config.yaml
num_hidden_layers: 12
hidden_size: 256
n_experts: 128
experts_per_token: 6
d_expert: 32
d_shared_expert: 192
hidden_act: "swiglu"
moe_layers: [1, 3, 5, 7, 9, 11]
router_score: "softmax"
normalize_top_k: true
routed_scale: 2.5
balance_loss: 0.02
balance_bias: false
router_bias: true
init_std_router: 0.0188
lr_router: 0.000966
vocab_size: 16256
norm: "rmsnorm"
norm_eps: 1e-05
tie_word_embeddings: true
optimizer: "soap_variant"
learning_rate: 0.0025
beta1: 0.95
beta2: 0.95
max_grad_norm: 1.0
batch_tokens: 32768
max_seq_len: 256
train_tokens: 289800000
max_steps: 8844
dataset: "wikipedia_en"
Below are experts of layer 7 (counted from 0) of a mixture-of-experts language model. Rows are named router (the router's row for the expert), gate (a neuron's input weights, with its number), up (a neuron's input weights, with its number) and show model dimensions 0-255. Each number is 500 + 40 x the weight over its row's rms, rounded and kept within 0 to 999. Numbers have three digits each.
After each expert's rows: "gets" lists some tokens that make up at least twice as much of what it gets as of all text. This comes from a sample of Wikipedia text that the model never trained on. Tokens count by the router's weight.

# expert 26
router:475474438554536435479517469421497457479539531419448499451539547482509497538509513552539497440450459500479507560467433513517500507473456475523445453506474511495507572565472497524467462509474448551520530458571487554462525550478472528538562527536516509551505484481480483500524468474462550512502518485447506497513482481445450508512460485471565508533551543563456528454514552556500499503471465411470450510512534464442574546491407472533470490448504509526528493461486424545552483516404500457579504508536453467528525504488508517515475542460571456549416573540463495544554446480550431491474441488403518596483500481477487502442425477583503432550454473545581470462561500555492431510428537488542457461577514510561512466541503506559476499460528546514460458511537494528473505458539503
gate1:528438555429558478475469533526489534475539575546444509471482450528455497453546492515589497503461592466531474494503505486437515522475473547437455527571473479447469499551498507514470559521556465438544517537467546502466452484556475548476489466515424443488558534514458530512525511498522500525516486484519496571496500429582529547507519533499549538523474527513469518499533424456485543552454541448585518483417495508529557479497478462509463495485506534450458505444477507472555532413538573454524534516467507523403475456526458519553433504492549521492516460535503395487438480429490470408531460491561407526524473516504453537550490490536502430537534482533522521565586502527520477431537519496440572548537514507494498529468484498541489559521527501541535457433499537550467450485472417
up1:527440478511454461405426553538502533532466495521535498508435561464539577591506547477533498517494422446546508505487505444496491455484479531455506526462499556550480517585549520485487490461454565534540475483522496489511531500495486504561500598518480603534489547531480588532499558494566490520430498492445522528479506464503531517578515509564522528519563558520507475501504485486537487443513510495494526427507556465529457497456507498532518492523510501550490541480543495501519518495467556522527438516585510526452478459481574495491457503553567471470523521477472516491505462436479556551623557521490496558408531509548478505509501475515486483485532432502576474506540551573487410457556497503433441468541525560439512421540513531514517471520485537521506561442504432584423530541528457
gets: " ", " $", " £", "_{", " €", "$"

# expert 126
router:430489552511518516481522531542471523544478479482513478474514416530432491582553517450493532519446498567508500507485461470547481505536437462449416531485453495484550475478559476505490445471509475528539453497476474535537500477447464464491504520546529559486560544559504487487453475539423502541531473538491471448504449405537518555500469480449582536541522472442464557526539535517563538525529541524566436514540413516565535522492555530478555481574470506501450552569504505587503519543471488445519502511530429577484524535573483495529505579544546571456479501491520479496493489509458475525517432426495502487476521539464437446481485549528519432509445476595537471544539465526458452513522548507478527489537455490442447420540533480556489544585572481534511488490414551555536500478527521
gate0:412468418536545567517504473429522530576483439475497469528558489400499553459536465506537433503579513461546453533505464519494472529532498438484495577454489505560583526423456467604487446527472515468504470530572546548570432472517506587524478503487496486472436564564487532458442524560458517577475526548465497474512500492463561516464485546487495553517541497480578506565497467488559434495508503444507509515452467443509489526530517467498484526550443485565414464508480482521470475528473552518478537503450474560485459427504437495500522502509512555443467532516521539516489467456486527543468523572529563502469463501592476454468498525474518479528492520522432489486426526585517517506479563474526508553459462543517526454449527504516507544506442476582510541560491455458488451497489491
up0:499542460494508537537483516494515476479498514489430493497433547487552441507414494520456396476539535487610494490532458447478502575472483487499552523507572474518464499433521522443500488545547436510496509505438473488490486533517500553492473528437520508525513448551564495534502442531503509484478531511542463515510485543499493531534547460602537494440557395443517480434474501536490510481457487571471521548509624541511502481526507456489463494543557546497478493525466473458504525606480417473432461546506506561447507475492530462441582511520570433580475489456480487458477575436490500506489461448456499523531513514496528563466534552545470577586493524456440480475541442586488465495457457455467537554503483487507473513442473524511458456495481514598496505498532494467477490487416489
gets: " ", " b", " B", "B", "b", " s"

# expert 109
router:507438473491544482566464553447504486588502484511504503546486550597510450472486528529482489462449501419497557445511510533502443493496503507549459532461487499476499481483484466497526496493578474518487456473576546497488495511437492492518431529555520494525494501434536486564457539548583571543524465440430423640512599436526496520520508489453469554458468553520465444497525507448510523560480482463484533467541498548445484546535537458521520519437509504526507467452510522555481467549555482482554494545564447481499523518438530479520561457546560505518524469570521506475563486543456473482535451513490517517496485477551554512507531469461519542556541553528441472491483538563488585405412483429538530555540516423496557518508503457541526439521454515548427507528525486450488488510555493
gate0:597467526511540461469553448489498498529467540519553522490499558459472453532468508523470484466568552484445504541473483409539497450449521488476419471482476505484475434547498403485449494561471521439439520531493541560493560473511528485445539416440511540508447567560462458469489490513554538449538519403460496481515493502490527452559408508421424450490461487472445546516425562508481499495542464536503514549551522567548428518465541438519499515519570410545487468500524447510511486583537514482501551469459492554501471514462505485546486538512478496510444525517534456482439484558567472462482476497428520447505563464545443474514507465443486567553506490536441430542550475547546460473494527472494499532520454530468539486492473447515499585492496417542476510456512465472513465526498469
up0:473475545545488495467538556556495517423629540518491512477476560506496497525477448515541511534515528536548478516565506489475460524511398496508557554528442531458503497459467450535530458461463512510536455519479489506528546545458485475525502528517507486492456526498550496486468555527499476465445472520570503569540477431464509547469507506505560589473487511526492426475499498502541463498471452432511533557475471546515471559452523480597527558503501518483526503452453480492443482415518483551478480517534547437519459587593435501512449535528479482499525521473522525570533531497502465445536426491454454511520464531460500455558557600461486505473494399520533553531582499528466524491477489502540492476486435470534467545425392458427529535498409520523497443471498522534491555495587452
gets: "\n", "==", " ==", " co", "===", " al"

# expert 36
router:550557543474488501518449503476570448527476472443463538596548517510489457459465429441457507580408515417469497477547479538544534551509462416530485500508491460573534507469503471470446564479442444484485476582465535571452503505577518482431496483487505489501505505552477485403453521599472488564471472514495494526464537502459451474513454534534489520467556552511461500501491514436444497516477488565489502411480505553432522600551442498555536534513509498515477457522545479517510531543485512472440514450452447549530463512488495463441492474491527520453540437476527536539459514489478459509551483510571553531543458506454459563465518527435454447521466549528477482524486448479482529482413509493447485492492534512464470468591495511465566491529448506439467510472534583516440530574502472
gate2:438478533482504464525457472544439512389436515475466548505534483446501482532521537449511522504501401489534543526537575495550558573544485536492435539496477522537547513464515471516517498471454519413465491541481470474524513503484463539496526515473610505566522531472534573532526485502507485533488531472477440469500478507549435504523545523527470521546497482525486541554510536488464497475574500517541386515524516456427481499531482557546432436485544493472485487482476509483570551465470643501502492541483525505568573436496513461407449555497514512539554455492540475459517603470544502447486547436490555550429548560520453444471491507510468510539456490521456461515569495489490512531514513502410467551524511505469408500449464553515494430489533511500501507525510573434517457475499493
up2:516438501487480453501480568416491508546423467472492539639623514527490564554476515565565517504487493484501530477538493515505464523494516540604435516503528502466480525428481447536531532443563416519415461501513516515542469452407532509534513516501435546496495486471426477503470428528501460452440524478490533494503433507459494529482573532501484509525552536580486448519517512473552482470481459440502496520496499542531507497560539434480539580446572558563538489493478472568506559502523450484459464533473521519513528488519489463513461521499579485484493427415526550572521489549452537501517506526571540441430523458506516535481568549492484480499469494482527469539498551574493486528533497547457434520545478482506508403497474526509455558508541450524490465533498531548459485510491530
gets: " was", " is", " were", " be", " are", " been"

# expert 72
router:548558464449477526504531494461507458538475493511452432434477482471553517497427558487515589485501495538528439490477511523519470560586568498506502492538474514500502464450454523573488459504543512558460514538528591488464531460431445511473491526507544509391492534456551575498510559444477603484563544492447429487522468513556505509497450546457556527462512561545481511490511548575547516548424506546451457477460493566490518469583566529520543433475514568500499422471513390503495424524434481434516519421497485529509486459491514503454458540510502472491464551458461471497541463514456535458475520479528492540454460381490513447553483424479517502495463482500506537506478461468523493503535493479515514516465515486474517464438508514442541572523521506467539525462524540471510538445445438
gate0:532510546511553460462416518596528511483536531565454539476544483486411478551409451533516562526474496505513467500466516552490456520509563547497484505517466560436521447478476544492537492478463509575496537490553538559502509518522482433426477537510584580478483519511438479474528508469483499442503540472502554502541457461525547458433500449488478497502471502492591468550433479507516442495491537466498438499447428491458529530512493562497558495528488531490507484570470543526535441517530473562494545418551464510462411507464480547504482516519492441496453621525515530519457503446570516488510516487475541442481512566490463519535470488532515474485463621467436470435557518542518448472446515509537462503456549469541597447553439537448476488510450551482520499445556474518492540502491468
up0:521503517508444529422565483584471491517468518497528518487464511413533574470530482504393453470537470484506477491510475512457501538435509444511457435510521532527467518536577543579495436483467476563435475469555425591439444485548530550473491498447475453509504466474542526431509566515560540516472491482539445437498483528555502426550512447477482510505451511481579536493529516465507430520555505458504497537513554481488469429491488517414542502522505456549503467448526515507447455513523474482480506524447479524527470531441554498489519451550474492478481473526522495534461475479517385466558500484581485565527524565475466420437496522501467511507434548558515477533394528454470467530550521470409534439540512541477468491532439537557525497417472482491443513505489513566499487495508535
gets: " the", " to", " north", " south", ")", " early"

# expert 33
router:513520499460517470488472496508519496547476481489476578456609502524442506532485500544504485525484565471496488525524437574481495478508545532511495473572512511420514504506476494527440407506454495495492502492595531456421469480543517464442500490518548498485466463455480442439512512493535545502424510499427474524529567533550509550557516504580464588462462553468526545564466526476476523543487482508468492477537423560520525519475458526508548476509577523532476421441479472559549402505481539532504477504524467500516467464519468482440508544530511533402475536574478581551487495414460574469514459418544541601447488471519532496486474465455438486520532522542486432513476565578494439538505571542496481469521500516529521523521439467450515535430476508517541578528498528508518535537467553
gate2:514473558503534452599546503488465516518433572522519453488537488441513517510457524535488551475621537568517515551465514508548497541466427481473436427507527479561474548498539512505493455431491479398524497495513590553456488533422485485507550465502506497482566551557486531488553470472533523479448509477451413508571506432520449551476499526585502482515465491490566531459477458491497511496489517514483497458561557498482561459495514452461456474496560469463550545528543447522494519477448532581528470475518522508490527498492486538537490544468449518554529493502570504536541506498432496513420385544439527535502439476500516507579476474482482456439502547491560482453492525452498501475456522506528556410453554471517495560507551539570506507521521500451472558533478518474564478491483393
up2:487505494472619539489460499467485460476519548495574483523530427487471533500484553527554523535560481462480532503575515453488462546497507510386487518486511507490497530514550568567412544432498531572411588528467444490520482455489556485497463538481496565433443558466509515539440483451484400566497476510504532451508487532405546430472534442494520493534446492479455451458464513531510519563482504446538481512519521518511516463521482504522504485477484511511494497556509565478476465470494500554476507525491548456537515466438419439520523466482511494423482447454512545443421453502465478447484533476526511463561525552468585501459475505529534448466494510511481481480520468432511515514553477441576545450450574447483525539502559579479489455491579431498547503465450482497543481525453457
gets: " the", " a", " first", " one", " this", " an"

# expert 121
router:459435534554513426511427540534585471473548515516441444440507522445495551440472515535449527474501494521505582550514479472436471512533407490554549440477490497537519501541430480503424441487547458519610589466560525515510521488467556491490524493566471481503461558561474513455488489532394504515500515469492515488474504491542533554454442552458522492526518523525495503455447539565567479538505469427443476507451466470479519580518525485536465454509551567496498482455513450447437436424485461484524459470537463486482501568507483569473540548436486499550547516488581475472499454493542465508468509535464516469451520498467540547540493531516516466510539496519496462537524446485506459499475550426491537548500446578498515493536463500573533582485460408529525454519531532455522560474488537
gate0:493447449441471518514512529505482525484429555557549477549501501620435446503470489592562500452499498491560518444456410456496427498423507494448489471477464527466455454496498470499488505479504543480508458423550506457482489485535486451521510538537437508461471566522441529491518503638426531505501453529515522493432440451524432556475461544512514432523487531533514428565486490520550479505544480524530520549525492591529495515499496550479479488457525521408573454421507442558471463502510478465502454478489498471511530463487521548524460509453556492512553491514522480439538514481449482498487508530471490515460454518490497486554512492472556450566498507558493570480565509571486399510618483481446575490486535504498498479523510474499502493516544499567488523438560492497470530458532409
up0:492540428584510563494546482529496543469508560507471517528484589428592527498517561449596453571520491561507438552495442482523469514514548576558470429523483539511497495495534497548510519448462493520507540489478483512497451526479466508497469576463497461515450440514488523494519522545459490497557514498549484537541488532569615461501540507478467474429507542499492521467525555474511472441471467399546506488507538458479508512500411587472467514500543476555430572516482562487540477480513426531493546469550486531554518479475503506560509434480493437455522433443436464581581475487402460464531484516517447488520537532555524403491536517514478540525541501482456507521513506468469510451483501426526467555515571488520557540571526481461491535527449476513477459483436483446498470512484519
gets: " ", "9", "1", "–", "2", "8"

# expert 60
router:588477490585444496572558449535507508516422513492526516480505455523562498519521553492527474556478466551509556491446469550517530495448603510465482448552548500457584588543538548538516451451490537504406568509481572492512499522516443471488481535489513452568529538491560424401478492454490498495431524513464525498518517497529505514471458455544439589495527575517514539501511539458466577516468430452481512454495557471524514508494442498562530459546591528480563474395514486519463557456508468485520519490467500555479526465566439518469499448513452469481484559504485486494465463537478507453524504517513537476464522561494502528511491426467534511546520535482450458512476432468455481520493511519487474487469449494475496479522449536552473485467572488484458563505510442534513610460423452
gate2:506518493523501455568477506482421516493476492421502451538484569569457465494482500506497425519424536445464501560485500557535510485413489535531538517453455582539506522426471461490539537509520537518529413502441467459515579562494460471480514508463526472483515570517468424480525470523522506533482502466521464396452538510523491466520483528467438498503527499486427442475493556523472491450505460477377468525532528631472482465573449479480486567488521513493561528504472496409490476615493580522535504479497488527532548538544476540528460493521439522566522457481505497464545437452523498496462493543496559511441445533523525471489485565443511520513532517525487528532520545495453399505529501525410490522538513445484477519526490496442578491490452504472502509466512467520460496572496408
up2:491543440471485514486521479515499507484460475480520467517515480499481437535481479512478483419426519544564471566487549536508476524484401510511372561462513445509456552506553516539478564517472571452462535476513489452459617459478499528544500480566505514503535528492529483514545501529525447436501505508482492488550511521539462494552469463516485492468472522466501468425424480431540513514541484464505476436475517425522541520465449496458487464538580516485466560457487484515472541366527421555463464498493517542531460539467516511520467540517447510469513555510470479504454460416551557488470497568433514492515391526530470490495466453525500401487561477502460526450473502423517590489482580555537543496527493416529499586509516557538494474470452441517491533536477463471523519463533497
gets: " the", " The", "The", "s", " his", " its"

# expert 3
router:436553516533499494467521475481431508507501530501429567542620532539469486416518465479395549540547525497478504539510472523502484491535517477505479532501427526544501568531529502498452563539461537531467534530437568549540512498521530508491488428497513452479511491521436556503449585545462493561458495526466482465490559551454493463565452533477511417452534501575456465430508547517496468464464445525457545460485486549423566508534472530605548461538534480525510490431454557519452504482512511470502437521491428442459515488505517454470488538450535545453483483425557505526491539539543463493510539494524501573522506466489457511496513512455455601528446523474492530565535515575487546534428521523499544459496522564455483515568468507526509506553488471466484462512467578446501523562558453
gate20:500522440450483429461528495477498516438451469513521484465500534532496507456444453508503489548470435458561485511452469476533528471551537472494482476480548525602493454478571554504462491475549492539422485563509491451431530436460472429469475467508545493429468509553450473491540454500465469474485489484499537567518491494503550494546531461486448528457543471489484489551508413500554602485472446509439477475527512488621494522439503545542578490531506423516521512512515535495436480503457498415423540476494465533470553384524490492520573448492535532414536501509470500543522429501433449509499427514537464508482520450396461530502529487499447508505458486498530549537446459503546535562550512469448418512406521467543550466504535504525469499453495532545495496465458557500508547534501528
up20:511532586464549455510451551476518543433483476449601476463458572586525535525522483442511545536549474529495495485511498536415542539581557442493548561490518533454501466523507457442572515544506483476450532521541460473477483529544486540494503479401460511483506406492502532526485502456450468545514457526527529550486476465533566464422529553409456469533446510524522529535570524524464516457503518483563493472501492521500403483477473541514530482446517522483455495483437441476418466551550463538543518464534453513478470557562522457518454462512498443446446535562492497544440495526548527497417564455559479477550578469504592534488493507520520574504535467435614510538500511537467502536493528485500522446483484496520544526466524493433465473552484559500518490492521492512496448514472477
gets: " was", " is", " he", " and", " He", " had"

# expert 107
router:461473517522525527440553548571508547459463451438543533498526484456536514491533494417506551520499469457593482434516555436544506492532408526528483499436510503522517492473483464460513449517524509484492440500569462481503558501562469519493523544558556532541478496490449492451498450511455436513495498593529420436528440402546503487524497513442578606520526550436590533504466555474547507533500536518486525485426504510518484514508489458493539583481439511474525483537551487504464455498595484540495564547487510497552509517500516432532479489492440550481560480435551527473434505541514529537467452506545509529528485471460509468473522506507548477494457493562545491522560552497481497503526512416506458509447513483447447489511475543545435522598532504594527446490465544524555437553544489
gate0:476534541439474545544542483556545561464534441551496510500466445512542539504513516494536514565537481479557461527508532502533513525421436439543507542518475402461466521502515565451449500470451527407468495533504511463455513490573497485478498516512484484513520541484475510464447609450491516473549548509455465517517496525463514530501453469588461460555537437503465515498423492496501512521470500521403579453384469529571496421515410529541491512471514444531527482515444509591543422461502472509485446520479544494531507493475447500566515530507482485474429525507515493484504469481542539414569425437530483541467456438544474449558491521514471449492503485566470446480483478527536429445508470457510552527425486508520474469560487490471583506555549467484529473501514540511473467490570450
up0:515525439508457471511501556481519543501549538457467543502463461467494518454515566535473539537538558485476539501460540475465468494527438480464604473462476399558528557503460487492532475554464489538520505496536500555502502515486526517488534438535516509587478491493500504542420423434498562582586532502587526462534492529547499536429535514509485513509426543472495493549505535634485499540482488550450578510522516548488506467470513532496450545492497458531444517508480520514459482456484505483437472547475519502535467384467467477510478524528391469454487532502526503524526583574469451492515544441512467543526529502578544585508514525469534511549485521430508553505494463584558511466420504489507506507492476441542507432483512450501570459445494487463498527566541535485541497493432437
gets: "1", "h", "ab", "ph", " h", "th"

# expert 111
router:474548531482492520602529549512490548464501514531518475484484505500407624529502583433486504468454462539500454456455528464434493564511468498524505505501471511526436535515574475475489539532524536441564430440464504478459527553460481440516490469524468515529523511559505496457489458504486422500503504423493437533439469482415548522448523552507508522473539493519532544519518480569452497504423456497526494528476497491518505497522451457493539556552552494563553562519481550556500469476496516529458530542471451457456510517585549514566498468512450506520509542443549520459477540479480464515454464467493522480476491588434497494512516527469531421455511459568519501557495471551522460541533507450485549508528558493484515474541488526601480423490531582522565485536462526586393479473592525
gate0:523454584526488536433576501536399485498488490484502492486514533472579464528510512511507538496501491480494486495476499499518504484522467432495491464534479542516541446425486497462506522503519569441512517487517502512556507526526461479451453606488560461442573448520442525501456553508455481475469546495440502438514602468416492433507431522542479472544510554528597529557442529508541500487496571552491556449468475455470512535506484486624528548435485456477457589526517450496426477480506476501509466505514575439539439481468507502488464555578570416546462525532568548510499506491537555518518472460520523503543538463536494585547544546496459451495449499465544490509514497498475558514471510528500479490541501528454488542501493593558447462483541489602517575526505477473456509497533502
up0:517560490434524496503416450505484487509506446492520526380491455503552539508434400604520508478463477537565461484444538507494458476446448491515513532524476437475452530487473476528487537529483453426493473437524426533526526554508545466468511511507468540522590443501517490504490477461520510561481554543523499498525458534576472517458487554507474438503511512464508505474485496538522512495512488533414509486405505454545530501459569448559471465459509537468498432506542484533490558507485547501481519537521539578469514579510543494505519515562490549462531457501452446491528445522474515453477496481497502419564450504505497453522548538569545498487513457543463504455397515527513528482520427461498456583496501518476569493477640436541504489509442459440478455564421501487477563466503506
gets: "1", " St", " w", " sp", " d", " st"

# expert 95
router:528468441505540491538500563573471542542472528502544484574509546584427517539534539387491498497452478493557444485452525464411498582558453554531470522561471498543472522458505424514517478546493543524514454421438528495537531540507489471506515509510481481512519467516538540494482412513517484581523501497541465530555529511455513529438451481461476477473465530472440532517511515574542530464447508543479432524515530503489468492446509503595509533442492514538560541517506493557516444543460447504496565401519475445537540485499559497543465471532475527492476534431514513468456487505479506594467499500511494475462483550484441529445489517529558405451493458581530446484466477522493444457526477483590480479497466495458491393505528532574470593484498497516559480557443553511518538493528519
gate0:449482430454532489523460540502526532592471481508493509499511511481503509492526547523477542525548576527497523546438517474520429447419435482518515480546451457548478501542478471549538554482552424515492498462419555479567484510491556520450470450542489515511457490518561458499489517400593475556539505461548532498530566414434518499437476510508489543494511465487551467476470493511559553486509494518544541520581502502578441442437498515569456543536534448489487551492473552439576552561477479460494508530511453560488501428409453427516519478537491561451493450506550569533516523497563545484543417519486520480515463527507403457431430509509533488479532467461493446432473491537489477408496486443490462513483481466508403480470515520546483492510523468504459457489464513466503488481515512
up0:459575478435548455479483464486493461487497528538501463486441523496493571442594559474466500506470541439449455420609525492484539472461523524518509456497475525538520514462466561539524400548478545502520503521496484548543547480543463519508484445463528409528544508436500474483496487467570602500541516425445465537418482451493536514502486486468485475479505426514408515534573473539526421531486528579540471557520476476448443541480517537487538505502493485556444507445443588462504454537415480506544510541528495492467584452483436472514475495494491460486502488514531569521457553521449492457507521499544488512464573478525505463477522504470532470534575499568458489519434492565470498490564497565523498427425524498511544532563535497505560485493534542490471537521439520503476528531476566
gets: "2", " t", " c", " g", " G", " b"

# expert 47
router:526443471543500512527540506546540515546541522524502499557533497427482528502427517569414474473493548483421565528447489487493507453457559506561554491489537518441574488524505584521506499429410459455470548609468529528549466484447536548469512528452549476518465470402498527538507544509492477433508535448575465421491498517555443464453524502601493499541536487463465513511564476464531544530472485502512480494465490506557442581521542444455515495490544454464559544515473463549422508423474500552496515488505489491451516532502522486459538481498446512478435531503482484545464422492546527447482525437456503546564537522563502478517573568530487554552500481434511582532495514449521448502501457511485501538528420533522487513483441493443462500517551501516479440467540466538556535454481465
gate0:488522517586452521430464425496495471552503497508490506469448473540451486476477508557491484471465461454485547430429525501520457530403464573474522470513527495485539452492519528476493525470495500497427472581496514545491552463501453476521500507462519420500489492486449484387505429448491524526539546511511490500475524521451474507483525518575597546552510493521449472464479475537500535458528495515556564511527445517505488531456496490407513455453483498564561530541463557522531477483514444496431578479496484524564567515526562471489587561505483627476468516571513481528530483474476494496599498530563514586446508544542525464508509540431489462490507494541504545427538546541519505506422460491522456556483575568479501581569434503495476512438512495523470506496537481446490562504461478
up0:531509523534433474554514531475494530516406523514506469471466413554518429514537518428454475494496485547486439482530504472519596439590507472548472471486548474465561500517500502525438483525538483503578518470453497454524458498476507535526547504437483557565461514473432542470459536529542533514520488555532538497469470515470515500502457614487477453483553496464536574537439531464583525454519475537510487485506461521491480480440541500523437480511418568483499574509532517486529569484569487518569468551517488500535502522449505545493501519434470442534510505503528472506494553407513529536497514412545436548477465443546548511410447492465520533472476470469519423582549537510576536493564460494492520621497513516526473557478504501527445425555526512440511468477432509523508506497535514
gets: "-", " |", ":", "=", ",", "|"

# expert 123
router:554487526418545450515513443502469491470459446532447521510515590493498459421538505428478558532530525515510505495504507455575469533555511462504528498551504564517480524480480472470471493558517470517496497439531483556525538537524489522505483472528576490522480492503516543522499518482492516464423489517601533430489530491454501473516525588455472440500603575485444463489480526479454532492526568603540554534516523525431565527577534503590555546516443521547474528439461497528504534527451467578544489511507479527556515525478546477551536539460509477529451430524575485463484541536490477492513543458471457548511534502428541570543543501429549510567455491527539447473512517530463467504460489561409468434554492470525531581560520485556462523533495546435538475549565509516490500453493529
gate0:538497531471563504520479499458429477473469547488470481496506520464436444496455555523488495497464478460506482563552480450482478468494470507510502466450482570517508510474513496536453461488488484501472488479446593474551582522495554552476527495483479533498456540514538511497471589470447444506489503614551533545536428488543493539507477524503470534427460435473482449529448545474454468398461508552480613581499461514529530478538514483499537539505523425481439484525525524527491547481482541480504511441559479555526541487448548504494500497496510510528488545586537516466530463429445539516493490484518537537531587505515526525395476580479538484527495493568511491498449534490516498449471446432486520487500545517515435411521492464613458507528531512538453401461459463552426588533478567
up0:536521517477507432528468542456546501503443521526490574466458574461468434567482516551517555502434484520498494515431446504460581426480469645592537448495544495483541481496509482474470560494497459503441484499484420573451541455512469458478513513533582516555551466494587509515467497462562492450484468456505422560470484511453498563519501484453472471586404524498530474547519542495516474494495511455453513479495549501520503481406610465487473509548481492441474551477552480489508498488535503533527477564493498532512440486445504530433469481536502507534525492579562467517506499457516483454500510490482523504456466538525551545488554581479433464486516528567472443512484446509518486480560504490459484477447465514515431476467508469448426537497473487463523574477569462570511519515438497
gets: " to", " \"", " would", " not", " can", " had"

# expert 98
router:490439501471507530484547457549472543553489565443550566508563477479448491510444526520456472447503514455516508508404587520491470524440536474510522514461482531479600438568528534506514497500463495522448555558491568490474484545456534535514523525529456512533457464534536503503515516473536524468530616425580434439393492503500448466440502562531517439447492503496483463480513468478491563500480449479502397423524491454539458552535480456511551472456558510485500527524465468618526545454505510538475540439547485534442603578481538537526451562437492542554508437466548512546534436470564498499487515459508477525542513495531530430521566502470491480483462499421485533492453504475524467452504452497488491479551527491480461447496455473492449482457479502514443476485503442493508551492502500
gate0:492428518402553414454502531487518448536445486507582494489557506470494456459577441518520526523490590508477487435508513532553479525471494472474524479559538521546591488547529469553537547386534532461541514465609483470495455491540389432503495505500468406450453543483489578453508537483501503452487491457546488507518509508479458518526475516483507506560475546474551484493502488487538499546481455448534431463477476532539516468441542567539467481412513576497472505497434538486538531486484544542508503579458478506571535504484505522438561530563492507568494454493537544532473491421559491429483483489514430470451516513455508562531559514438513543468488447474487520466541546504455562521505561477491500497518565480524506543494526526500523413508545480509476501524535508514444500464577551
up0:485510503490514643518486508513552478561553452480550449594519446531580552517505566504523492520497531496520542447483436515466514407474558501450479559525459485475455504499475484538401501442495472500554525517393518486527522518587469558527537488514505587494504476539561528509521453459585541531510456456523495439506457487449523532453460512471490469489512553492476432476452488494551531457544556460434456576470501463510453507520507442459489459504431468525506565558401527473525500509504466472477538535517497497463488506479485479523558475501472459474521506501505479523528531531488454507441533519432502450469492496498487503543499436509517443492513449518463426436528423541454390532516515456505566568477472481538430464521537522499513450499476467558489464464580531469511572456494562
gets: " of", " by", " |", " with", "-", ":"

# expert 117
router:526560542506555517577499527511446533463480548528528571493474495478532458472482526492522503418570490555456512502523579450460545558474474488464493453423515599578480501490489475466500508536518492504504433515454536502499499456500581480453568528503536468568481543564475521425467431492547450509500524525451463465552486522479423495548535505529482511470473495490502567514503548583492422492496504439544493538509495464536494470555539525485480512498494422467510534492534528541404449492570504499536528540447469519472531527598529486556437478506431530526546473570467521494525529520491517526493446437532523511517526542497466465546555420462521564568434511581506442509437579486538516501498567478508532502473493472600468451492547458525516489544447485533545472530507484600517449522544552
gate0:513567505453520526488456452546444476478566469548484528483458552432495555466464499470515504497488511442429456548530421455610510464505526468454497480472535545571500593602477461500546481541556600462429458580508556538479510515473529468460599531501489491513510494507484439417519516454474575466459512569509493472524509510458538472434522535568525539579521518551568515427545502491482489540515434564495452490543510507496485531479549443516521478530540517494524554512511536582496566437529513535412550509471502458542506492499446560564528515492473456495526514439514447481561450485506456494511512485583428498527482531520453569538497464490491508484564468472442493502519533540484557573465512568519498512518465503554420460525481496511443516495494519449466470468504494518507500535543469
up0:573577497506498436521524535468474424519553447515509493491520459455448485519489476483549535473548519504499503468471441582461530438497521504502544548521507541529480438535516569471508506545482559517476537494511477579590451566518534578518458565444523563440473539469496448505484533498489507492475509492492498442434492417496521468472551481466526536503450464512531599541468483476517497484549528511623560505448438468423457512503493535455487443501611449478498521432498450488466520477503495537556493437558468579540495491516516451530575461512493536487418511526515562463561467491503480582479479482548505485562520451534495440471471489553475558542461465553549476514504424461456474512502511513445562502531461444472517511526426561459538550443513539471500501519555461511487535436539479
gets: "1", " D", "D", "'", "d", " d"

# expert 17
router:579542534525537490508530448493497497512502509543482472453488449562514577532457535496396480525532456506518509466499499533475527498438540459554523567477487489515488432539537572488466480399581554527450532486466500525483440523435445506511500450452480508501528454477509485481546553491479593431551589466478503452423494518551534519486508563556485508539500441550539495421552468552571569532471417498491448489521461506505483531521528517522578492486499457563546504494440592568534523418553455491477528477488424473471515474452500490490497456513489488493428518510562515547492491469520500493530491468466475560522501455543514457509527471553507566478491491452601528497501519441503440520549483484435497432462522499554546536469404422534462440489508540498411492529506483520542509538535507
gate3:513468492578552518505507487445439423477540468544490515520465523458479469543502518461456536516473511464579518449544525546437578424497450490490425459451561481435436604514500488533567518450465437553503524565481474516379491478463489463462525497516504461544551531558560494463481511518523489596530450486470503506491488488437452525484509490505458505489477549469464495524470542447461489522594448497437483507554473567472545514520493455479397518457515523469454466458553508516495491550474495458556575523546541510476465477537560487523528442435540542563558500471481486512523556520446457436580402494507536532517474426479445518489449473479550502437469525462505515572499498500550512515534534504497530498515571461501461540506490431523510508447443518495478437478553470544543528543530480
up3:554466497493431509469459540485473517457516609582466574480544427456493571452435478485482566442500473536577449524483363473507486515485444395425488487491480464573499507558490539502572512466494473502512446522481528482558480532500432499489468499466442505500490426490585535523521425468552496505463497534449527492513491522534482480502487543425454482527474516590460526478423578517441473449466461513518500488549517452591483459516514522514461506522534511523493476531539463550493495540516436486524476508563497490535562519511475549421521520472481502559543490469536451503477531502482457488528536497501498483501594502482535501452467575439456487531429560517533473577465504484576523515555506527490501444544520506426471456483557486466443526473530496510477498456465564487479578541478520
gets: " |", "|", ":", ";", "-", " /"